Experts of a small language model: 10 layers, width 320.
Below are experts of layer 3 (counted from 0) of a mixture-of-experts language model. Rows are named router (the router's row for the expert), up (a neuron's input weights, with its number) and show model dimensions 160-239. Each number is 128 + 32 x the weight over its row's rms, rounded and kept within 0 to 255. Numbers have three digits each.
Before each expert's rows: a language model's description of what the expert responds to. This comes from a sample of Wikipedia text that the model never trained on.

# expert 19
What it handles: Noun and verb suffixes. Ending pieces that close a word, such as -s, -ing, -ations, -ity, -ments, usually before a comma, of or and.
router:125147105176053161227101067126116103144120098167117133196142081128142132079104088166138098063150114162143124087107079151131102095187124109205171129101136126111171131125111155130137118124137089081087107141101154157170131138129133068142189190
up0:101153078143112115209145107167144156105147159154102133131105134142138179171149106081154128156158107160161171068153125089123166147146099137145151115158171139148122145138120162100149129112162125171132209140103099156081205113121106163090146097
up1:138205083176113131159103161131194063142129144094143143144146102093160109080139047098073138060166112082133038127101092100100169170163129137124137123113120143137112101100107134123165089120140124155156133141156109191165171109124168100125121095
up2:116107114155106104154092149092058161134201158131111154135149141122140106123121118186063108113145167105143129150094079117132086151120149132091102123095117157131140156178159125130086093102165138160176102140115118139115157060136071075104100077
up3:166133130030081110145090134095068133102181126099137097105117163137034163118123106185089180132161118118085155132137188186120184137167142146118124154076104117094113199072128091051091126128170113142113124132147104137156094104147139154124160149
up4:094147135111083123154108113167115103131100171160087094133115174149169117167062178200161131098088111071132096163147146124160099145115100167204085092131167167137138110064073129162157166141113170145114157077103147134142128174118138120099081156
up5:127226140151176179090148140143053127087116136159148150221135087181126106078113135154116138097139155163171170117111121143072118067128125130178100128115168116144076150121152125187069157103146109129129114105130113116082103132133127109146065126
up6:157073107188124170156074067151098089085114126234121126131127046120104111038140185114106070141206099139143105135143145127140052115093095118113076154089136148071166118118133139136140130125189141109112109135138122110139150146101132135100153091
up7:154136110150113064125098136091111159161181188100116136103119135097128140128078099176125120178109174085119142172111121154104093163145145129140124165128095162193161070093131112093156124170114077154075185097106117159135159134106110136101104163
up8:130129159105067232134099105122155141139095133116088107136125132121108128106105052119099138114104076090109108102124130099086159145097089077170149191083155092082145098125075138115092144169055174077149126094153071164161085140120104141133208158
up9:203188116164196106140117105146164161148106082172139116116114136083123114087143143091123105066156131165142148061098133104118152148160109215162124112128092082071194130127129161157173153129147175123132119132086101123153199143143123092083139151
up10:128161084121125103112128158112154131068072178155117108149170117157168106148145148144173141095186140120209159167134142162145089160112131182162154147092172150115133121114154149131127186108097076148138113126090142112098171170140070111102085114
up11:138138151155169131153146120153172120115166093117136117110138150128167157153113109127143167115132120142158165177116168118181131124178152103148146078154062134148109116168202091129148129158133081116093105109117129159120107167161112136060161116
up12:106186100176129127166115113135105125112098184088144102172176212118081090111160157117152078147121137142109144104080114147163152134118139130137117070107121152183124136088140162119105144088080144145083125109109140131156161116142113114111117174
up13:176151084148121169126094121125079069187185116122101095140055101186137138095094114120144126131107104114119151086127126114200093138138122117129123144154130160099165145151108203138118083101163134093191110132182107067167081091135166112078110126
up14:106210155145122142167099151147094140148136147094136099092157094156130131122123081092091112060121165093137088078124121104060128168129114123149170129132206172118116102150094094128140098107111158109140146131097155130141147131102135057144152079
up15:115116170145133143159094199121154056076129121111126153144131158075088118143131089169111092088161134122094103082114128142136134122121165139104102154084087131205140173108139182158132206210089106097141195144189075109130094127158129115116170114
up16:109122160099148158133087145164080155113103111079111134112156066108136166106087118115163092099066129142154142146126096104109145176165130162097122138163091146097176164069117154081092166122133135159094167098130142181126148147095132096185188225
up17:139140110122124150093150113098117089136207097135154083103142157083111107139127166202155148145074153138186136136136120095110160034137120143195173093114092177159103135142155119110138135143091180128164035133092103171146070148179130093151118167
up18:129152126133098166152106151120053130114105093140128113155126104163140166086118134150128112123136139159109085105120149129070147143154114113177182130154148118163143111064117145167168159116141165143105204083119136178149123141137124123167102115
up19:132095199111169191110144110104093147118112108159046100105182130142153159111151097159128083163123116153124196118122185150115131183139140080123146119100077102146170156148124077082074120137088118113129148145128122147114092070109135095180127122
up20:167089148142032141142084089169152174105087155081132121112165178147146145179126084127100049076127083102151091133106080144111091162160140204138134147132096134200154141160087145066096130122145074105175168169077091115160102125142122148127131109
up21:166093119105118169138126225122160122130128131142142147166159056125144108098126143167135148034153086112119111191179127125173099173155082078125161092164115127103159141142097188119109111091097105160140098138167071140167134101149157120141111142
up22:097137170154112125114122111142100123184106162138140157150133129132117134125097128087113151154082134105089149145154071139105185128094091169087163128121066114097111065115179125233127171128116143111196129106100140180102108117101133064162108202
up23:156112134129093155043107177098143135192180096121137158139138105149129122130160165079096145129180141086185090113118185115081111102166125111163109152103094112089104101132095098134086138179155115195137149120125141158103221102161129120091105117
up24:085079097116192103170090123153133145168127165108123138116072085129186079176112097132149096118133138148109107209125186105140148082150128105122109123144088122146142140141124131123158093114181192158090165134143163127151139130139202137063142223
up25:109052157122100139155117172161158166068121136101111101154164178057182108172096163100189120112138143118109096146109119119104174114104173113160170124162104133121173117127068186134070178184187138141117135104148131097125106156112171137191105162
up26:103119120159075152128179118150138130162075099114123102119095155127063103084051139138156114148142140064117183100109088206121157035146173095078138117163086189112126141116131128134122084158134162148107083144139064119119100089139140088080105143
up27:123141066161089144116141099122124103093160138118139146152093146164156109196097141142116116053112140116142091129048155104100158157122208180144139129063093101132171127169173105162078075147153099093125120140081124137176108101108133066142185143
up28:154121120117184178240120114111136093121041084155156118129082122104127145140132092176148113162124153217122153134098143123123086140115103137108116126121093204150186151168158147131122104104121177050106107156129153076144111191105090123145153161
up29:137126128149088161157160102153177109143135120098056126083155112089154164103131153150102093155167096086149127069126143087090143120106074085100164153092100121135117179148101158174130122130146151144115115115134086132106172135106138127139122135
up30:057192157119178154140149116147156106142123115100120147147074149105113122092100123117139110143106129168139181127105094166144101053154095077115150113167106128135144159170128146128146157120132090171148100138040183133173116108172157160176177157
up31:106106085133152092103187187136103096160164129113138086096138104159173135161116142154113130101140127121125124127125129180126169141080156117120144142091131197010142108121143115104159131117134120113159119147146113181143154130122179134134104175
up32:138088112110058109136155107111129127144153084083101196198064088174127096115116109080135108127120072100119169106139107117169108062142156120108162148153140131087191170134118156129196107152100118143139156177116104131090172162183165121081165144
up33:129131191137114089138118122157136179121133135126139117155137152066125101126093180157118106117166113205106102066121152130156095091144129157118063105075114137088118131035123118123067103163156154129149135145111164100143101174141093152080132129
up34:074113147181163163172097118167076058170145112111194186169136134107114180062081153144139128138148147115129091081175134079127129155111103135086143154130144063125134097134183155129163146111106105124073097126080165099095123088109123105122131125
up35:202168158138121117191125116188109084098112126112106157142101131118112128151149148110136142124108158132104112203100135160117126176120155071135112197082133083192166141143159145040141121092145133130129117178172091167134070151115090156149107167
up36:156146122151164107121085156107133137133148115115141020057152143117118181140162163125131089170107134178154114110156075170136078130147135134141115099138113147089150155127121085124090154104126158087143126123089120127122139152179101056066087091
up37:209092108154071225167112169116124155119117150089195181108076080156105152132143170138211062144146090113156116124080128123143144145125131177118202087133106160078157137108158113168180140108178143161106141160140135157119160106181120120112148131
up38:117084161086125117135173129157126169137181133117176134111140092089038154114132136169145196140104158112122191155136137145133176122157196091166136128062096152153081089153125087151114068144143084193129124151125129122093095122059120092144113060
up39:119153115123170113143152118116155101116182119084136135118182105076098084132082083117127117093100116187135148128098163117129151053134159112164120140128096104149164125114126076153147090123115096077108099144098098162201163176173126115173148090
up40:081081122139126104159146101150132139164161099118157110140127111143112164180151161112163119146140139152101097099124157155139143174140119058048098120120113118123123049127112115112155128114125143129110164148100083145125137153121121156181189137
up41:128092127213106134152108097144082168142126133121077167167116079133120169093150168150147114140128090157132135095150147171142171145084105138125137106134153160140120141142109192106151157120101119121142158129115133084121138160177118071103131145
up42:147172155105180096132169123143127105085086135102123181081166139100110192114128081092180104122150193097129159087101126127154085092135169126188109143110159108091156080182136122198125139147094088156163169179145168151111162146113068185075132148
up43:197102122143160152114096119065142182162142135066104104104089099073127138097190110127134108137071159134122097166108162141172080112081156121108073142129102110112125109074131152114127052142118151109136057155070139130104166191123179104189163157
up44:142187089082130099121073132165126154070177105157091122096151103133110128144122103158117133120097151085129143153104122154170117102095150140143125133106084152141130104092088155163131196131160141118153110201163118145126105109102092166177173087
up45:104135168109107075104195181156118098157136142155147168111160140142163103176152095169126142128068176120091130135077050117149172059125144132174174137147104121113115160106185127142140187111177063095135150138102133191137065150107118039115114137
up46:172145172137083166094131098154151146151116108153065125106142107131124155093117111140155140135131067144139169174142095077088148097135114141068132102135136155151130123061137154136142119113102108182144098103169087116110077100184115116128115177
up47:108180155118078214197086078139108140138174118134116162161130154102133113133158150102141140120134060136104139161112095123145127092099069067186054139176173129139141231084147126080091089101131132106191177142160130162136141129159134097088148157
up48:099081116154146131142125106150155077144175170132099131164079109135051106137119140121153175106249140148107157133137163062084177072133156106142138133107137075112136154136124152142051125212103100108114083204155182121109145133068111096142151086
up49:127105140120097162144142091141131125156078094160085143106158084137121130125087142064159136174135138154119141106141145170114139140116127089113146142126122120156125116201129138136114128110156114113079147070162109155128172140169128114122150151
up50:135113142155108123111179073121126132171116106174136167091122123118147084139142093110139121141130090189131136090085107120142134133136121157155104118121119141139062176194177093133127088122164173162161127153120124129147135132121072096123106112
up51:143106078164101204120108081122123147144111140106099121107118127108076181058134172122115095128125143113063156105123162136191117138158087202130155110148097136170101071103141091202132086064181138134131081148101122079154128172146130109092045079
up52:145132130118105171172175157085155124120144108160116150100093108157131157150134113145117062165115097119107171157138193152120080141175160088117090119151064128133089089118152096142126121116123149106164114093149085226170147104135115118095106182
up53:159112192108126121126210077128146118126152132142153143126124121147167090144140165120097131111151137101114120061102135134129113103187159177156140160147162130155120148108164118127124079094165132163118139151113122141133090143119157096203156133
up54:122125139148145171189151172131097144144073078157098108141038050139133101112105077159152116110184063155100116105125105110120135142134170149146089164150090146114098130160173143093169144183128054108121131160128146044090121115110126141131145164
up55:139089085108138077177131143182079136144104125176091126119101086086150155166156122131139079144164126112117227141139171136139098188111110093155127204072128166126162141049117113128105036219169104163107119144110119151131146135150157113145160163
up56:159152132124116120212113087181142084180134086112101129141073169139167084111168113150092122159122114172152127169101119168143135118115151132156173163112076169138129152170171135074128114108163150083154129150117129106174157126185141075111113137
up57:115148163139085072153135135108106155081128104153182152105150120145087124112110138136144199094167102176127128097112133083087089091167121105127085161095057116116139101126116099152141118176157139128131084088124131115127112128105099057068148124
up58:141151103121076151139112127082116164154150080118113141161140104139135173178102144103126125119105096131050068101158106158074158117118113134133105150098092122163119117130135122044095096179115118132091131146122081112132128168178146115139160154
up59:152149169157150130164129109082119088153194112146136106123157146084164173095118111174183143138103111111106124107164139149100156070103153168137102158090106114090177160098141143137130141155140154104116120197161172083101124143095078118102048178
up60:176148133116147156156137110168109149116131176144093180149142121078122087133211104137151207093106103189163139137179116140156076112152180138151132108138130112098132099190092149189150097132103134094115123174138098131145091123144143150173106134
up61:118094162099091114137181156110152131087093092133114149132104096121128151078117137079134167110139149123132159110114172203155136035154085149128123110137098109103177156138134123149094102086076154105114081153159090104108129176193125157118123174
up62:163106108153122142138109176113108184095143139132140116110105141129151223154116121127149122125138173135080118144096138110109147162140148055132103091190162190122104126167221137118120119153158125090153172148144071151120171107086149060110116126
up63:156066116146137132146116150094091108164191112139109082140108075095105142179065149103106146100126158093179111123120132063141064171158104110146098143119133133108124091121153118124127141150100100127106127175132091180112112126192135157082111204

# expert 41
What it handles: Mid-word 'ic' and prefixes. Pieces like ic, ac, uc inside words and prefixes such as inc, acc, pred, plus list colons, hyphens and headings.
router:162197147111133145145151100139074160116161122133156178148118145120082149104141145081178049068116062141092114125089117148150099118172145089169123132109101145111118169153097118070085148184085105067123142147087121111128168085135093131083122165
up0:153135143156111096174152110174097159109081150163154151155174199144129178128170134085185156113130159105161142118140167138144135063144111110198155137140139116121098124146177193118102111171164155078076127167140207144118174098075082122144136088
up1:098159071134070082116078123129061120134171180115047162187156129161108121144091104160099088111107184152126074194106123093113067167127132131098121125111089153166140105130114148141142134133198121145111054123152078079146106158156199102145102158
up2:104158162101137118179140139141092169147115173106145110113097136113112153131151160101201100106154146122162140098152131103119126101118061045125136158139108109131103167168120063130107132178133094177130184142078126149184142084141131141089119124
up3:159095092052132157116095145122103136163164127065109152096121076124108090126142152128114135134099163131171109133166151143152127130173118139164139150104166134110098130154135109056130107105113122110145123190108174125122201144141121143137148153
up4:137131095136116087164135107115174094205143137160147099059086190115134127095147068102100152033116131095150105094085092082141159091124124072154105126120166177132115124200117141151063207175155093130070114134136128193118096088178076157108146056
up5:117115109130073115180130062108141124131108139146146117180162142108083097064097165110199095113097116116188155087075068094074124095097136110158092075096165121147085130064169120081119104133015116149120137155120125071169169140129125131108128190
up6:056177148144111130158149105150131139159124132090170184094119074158112148109142075088138064093133205103199160145134084152145161116091106121152131103126167167133180170155106171102123211154143136097107129167071122216206129083127104077148164199
up7:161168130208127070169165103101104110085111151129156108159117156118140120118107120080154135123151134133138131162157113122168110141211139121123082102154148183120114149172057056115068104125124089082166147144141146093121145172119162060137149187
up8:168103148158133120128172090123100170109152131122189110112113179096092173089162199095142091130125159133140185064129130129150095104120205061070123166097072116101116147137082114140059156104122143040165113144080105154157089195064105083104095184
up9:177154100184158170179124171198105100110126150146065191141101087118041121104131057083147164144182116233120126141138121074191220183137074137145125074135119145115133169165181111112139096106133167076119193108118154126104135093119116133087087082
up10:156148183115183141177140109118118145139140173108205126094144146090121123113129146087243082089158153130199150153127114198181091094131108109112123138091064149091113145146153075077095139165145105162117073128107095159180174078181108153037142105
up11:154144169121166122104149187094161177159106130129167115115119134075105053166104169135158153075168132113162143185150137214197102093109179098063167160118131132108159104158108118094160128135091120121084086137190158122130146109189115132154116107
up12:095180110146161094168102129128096147112088151159124149091136081141105097109104166217153100103112154127112088155086136135163118172115124072206117129076120148091122113145048053119140148165124102166174141071144146094123146149141161101093103066
up13:067141141122160149143104106175100122123128141082173174148139078067157143143099147137133103128166146103084141087197105109135084102135169159150105154173106116134184146129145093116106135131148096168119136156162151136235142098181144145130140090
up14:144141128096185154159126118119170135162106167089076115113160151124127108204135079127147142149112141152142172126166109169106108083126074169145100122116124102119159106138098142111177181110127120149118108120092129124193165114140160094049123127
up15:103140082137118126179101104107100094123121078142104191099186087139113107107148157062122065112179149138132090085048091130061100143120157169159107126131117111168119154168064123174094131220144132142166091107123135129125132089051076131113128187
up16:150150168164136133155179137156164160043139147120086088131168156171098139143124148157171173077056117137096113115125141196166140085126147110105124104152106119116115094137149166110148161112112100129154117127172099183096199159146162136125113167
up17:167174180149147133133190108129055156119165125103160116114151147143161126087120126123199135155114074127154123097112185090197070171180148099150155124137151142119181172124082140061087163157136138125176098140101150154124112113128139084098078202
up18:095137118169083099110098085101140111117149168144112122144178117150118132118128134105117072084145125176134088134115104123114042061154119120132146166163129180105121135150142116131140133110117129077143174109135124145113155144122121134085134175
up19:105190192120097121161161139133145130121149104112127120123152063139108091099126141126074169157040093077112113093110165168130157136151130130130129161075129077137099123129137095171127151063125137156104160174094166147067129107159179093159120095
up20:187149106139159128164152120099110129140119108150122158092173141135090083101145139118163099117111150095188174144138134182118111103081086060115131147101135121066167083144152134112143179139171157149071188169070123123162138088136180136088172072
up21:169174214132150196189101176177128102084150095160142136112118109137126147181138113124151091122161133172153066158125128162158137125139120065141149152177136139104089172132105176075096126134111125164135078104078158118097121114170087075127133149
up22:166165126112117041130088122159167129094156147118101190126152113118099141106142194152134101073141118120134177173131163147160152137135134175156169141147085103160117105170206102062120093162145159136143127085126096090086150074097111145144117092
up23:129122184141162129146160179127130090126093107194082141044066119061136105172141142106155126055174084194158094101158151153116081154112091132098143109149073097100138109128167162169146130140105129142181181118159071191138112152158118113116122089
up24:137192142124080115132172169184117079079120122112094136127101157070184140124093140111105060118162103091129074109161160130133119156125127119155133167124121128061148130131066115173126195138148149085150135115194125172100142138125131150086103095
up25:089114104149083044140151182132115189135194135132157089139119125113094109111132098097084117096108172124183126089102114142123121115097123121130090152111141114158097073141132221115085095137115176141136087182110051126188122122138075116048135115
up26:200101166128164046142189032109145196122185115159097124114136181144133110102120159117160072148178161131143094117101160146126128128114145149180131126145207141097127089192093093100131070090116092155140135112134126165119104115151153107120103185
up27:121191121124147128115115114114147120207126062098110104090123157152206145137143130168151114131079118108118098096133121151194154138072160176117103159140078144114089141128168107129145146178142066152200093149074128173123159099124118100099082143
up28:192124088159086139154140102164161173117096125178124114086075154121096121041155192132163097092127087119145133051126139115072141117130036104151090145149133171171130152128127099103129155191135137108143073146140135100152094146116139122080141133
up29:097109142144115110188108132140086142040105134157125157149163080150143171113128139095152089122150125169104105121086093141149141176177121141129053156112145104160051143113091153081123167105116137081064167101113114169163107142137114156112144167
up30:137194071155123133124173139124129111150129106075090165152123138142127140162145117126142107147111085138133095139146107109066199140152141151078123145160076162146115152146125072089151109141163065130093146130105131155119177092122089070116108138
up31:160198170149123160130114088192123131169119134160081163198147083000103140069123130086147130078147116136142114128068158162126103147090113149143143155087097192141112173152147080159179162113086203123129110119184142075099139085121115211118143127
up32:071087055101076111155125189111099063162110150130136107143180091137126144150147092109130160077166086101153145131121136140208115103174191101150193127102138156151181108121104181166185164180096121113181157124170086171097142083154149162156155110
up33:126099129161156147168170123128184053101119123161164150085123133129143059062111146152135119128109161106123110091184118186126074162130114089158179115185050161133135173131097178071149108147161139097124146114120156105116152110175150150104118183
up34:124168139102090163097155109102151176125129071155129079116109100094067118101114100126089123136126178135193149133152078146096079101099181106174149135163117105095182129118080094108102131141143121143154116126126118124173115131150175077075148104
up35:137179123121133184160111110148135186118120111109138116184214096156102157102120137074131216158105119204122093089143068091099119113087091145164106123110126078130147126173174119102143137045110131133129110157132127077149184124196122107145109136
up36:176102167137136176185162137117176178136130079109119141165113141116105116169111075140129107109116128145065101097072132114152160097161048136111128133117095142110144152115174084171088131139130100122112098110151099087128156077158141112180119123
up37:150112214159124142116128120139173160103139117163142170126122118187145162167169116117143078081089114139188091150161146125164094075150140101142119144140099165136070102097114158140123183130098117090178099113118190126098135104138138143121156100
up38:093112132102113129131155151137119110133076104125147148123118120139128109144097122083179159114092038135101131085136129118112113102171163122135153138149060137104173089185128197140145160121076106155147108114108133074072124107146143075125121127
up39:094162151089125106092126135157113157165145106187135146167082132136138135097123068130159132095129182138121118132181119203120110116163137128191133146116098112099137120136166132099106116112146149131154090201176156146134115156166102116126055135
up40:094111183090146119133151169170113140110164073159152140114171102044130150135161100129109140072127126120094170121122165199122073063130144101157108142083101182126168138085125184056121095145106104108186115149149151115085142140105069166164128132
up41:113149124128128137187130156139100154074108067076121085095169131088053136098130077120189147153154088159081141145170127145140135128139157147103111148126160140136150075141165046146075098128128098117160131167133145093143122162112120118092075105
up42:090117127177126159152102096175146114169127110170064174198166128136151115122152157101116070088208077129149136124080133063106146121103125055111154188145190124111177088090138156097135131087142058136139087122133086118150178093198094060141092160
up43:132146184141176195046094130150132114132205142133146098175184123081145122114113135130121105123123118114123125168105086153148120127154114152123118106163127134184146107139102100123131095142133110126137062192099122167164195109116107089094127089
up44:174186134124164168134090118070125155101143158131184168124110110099120166134123206055193097074138118092128136112124164184121126144162128150112171139164123079106115198062111065133146141159155148152126111138057087106183124098186122132110138186
up45:059103125148134139166146140135094144091132142109098229168139135136084140158153116161159093141117101156080113118100128162138080174193126099135161138204099138127193136109198150118086145108123135137140144124118157115145182169145096147092122105
up46:121127159103131084136165043090136120118107118141118185097099127120204131179132150120098111141053102224106104134070155101187171114123142155107139124169122124145113152057128143155144127170150093092167132166135035163168083107124093188145102129
up47:157144158143140131182125147106121122148127098133142101094172107134090168122156101116219153134186122078117128141201111122141128116166109151125098144132136136094161158107128126083129027098184112117109111133140184132138160174058156029071133157
up48:081171161144162122200113132186128089150098110102129115114141150173139176125109125098149145133152151128144159164137136110141122150165119089097107130159059157076106074129173103125110193118126148153185128140105196161100082129100134184181156174
up49:138078151108100077116170142124098064094179153081124137157099135156151094150135141138147141083074053129130172154062095125169103182150125127121165117125090159087089164068136137065176101139139161148147163114151102108134101160163132164098098062
up50:193135155139176173118139059161108172165150108093194141160111177105089126054124135107130180092117172148123132092120143065166161133156091079200108100117108145124133112131106084112086062143139119139126105140118148116150143209184105176171114077
up51:130195123157135145112054140128096129150122141113156128087143149098129129085156143104120100090170116146146125137090073111108112145182153095163118139153175080176060156130091121092143143123130091098144158132149102097122209113096111155118160175
up52:135172123110168175097098124093100106209198181111146157129111136118147124145096161097189095120088164106181159141150111148141098098138127124159122142181115108130136155154142111101115195134117143171084130151085165153127181032143087183070175100
up53:139195119155120164047075124131150188142101119168141163136104127097103112135121164159109131144164082169103171131120132186103084205101100109126122112152148158117135169144126080137060125155166132106159163095140085109094182157208083103111100132
up54:128196134082130112141129083183142139161140133174136196176096108143102102031125127087121142111119119140151181078122140069128124122139147080153142118108097046072178133166125112156120170107165120101226124092127093123173120126161115174116145113
up55:108135098074122113124142174129128120047155062160129142148125195121120101146134168095144095187163141143184173139068115146113156137168120140145083163112163083156150108197087105090096125152142122129112099094116121137135126150157141150092148175
up56:100135184150101108116095099151131151108135170167123101105104100165174157140188106092103124161056178136101183144115096049141105115124136130160114119133138140070161098093117119105136112137105145107123138176143108163088043133092176116122112124
up57:122150131112120066156100090165118164195072139146205110069162135131144142123141103057144134102109122123144113054108138143149154083060162141180123142132182155096165162152145148118067100176156147134125115191096136143130196127155121151070123138
up58:209106113158108172158093128094183172111155137109088127099138153143094110112178152051117115093145093056102152167190157104125149173120112093138137134159162214114087103163017119100128161085079116079160110173158127104112108130113122132112157174
up59:139139108117165122153127084143161134105115137098158124165114129119064131074190102140074135056126102090171112119104210156093134125125197097129080161139109181082119090176118144100084133171101174087153127133079131136161149089099133066142083149
up60:092078161173131128157076108168135158129134119162085147116173111069117100130173135147103124125125107116150134108107193137132111095157104153115128107126119057084158108096155118141109107119174069126099117140124132116186128152197111122167108139
up61:162121109157162152116136161143147131043120152119157138116142167176099086069106117118128097146113108166110106119051108124109090186134135134155130169148136114051058135171113185148148126098057164116111090103110104117162158139154128174112128155
up62:093142116106120119153128180121105149131100078083105133163134157059126095130153111097119100093128145106153131103119158181164145070115162151109100142149135128104096115120083137091132140113154105176170101144152101098170185115173123145117125166
up63:156149083147142106131129129134074124087129098122156156124061182139223118120141116092111185097096111092114127114108120132100168121140112121067133167147063132141116094216136147126098166207097058082183151121141088084148141133146108145184093204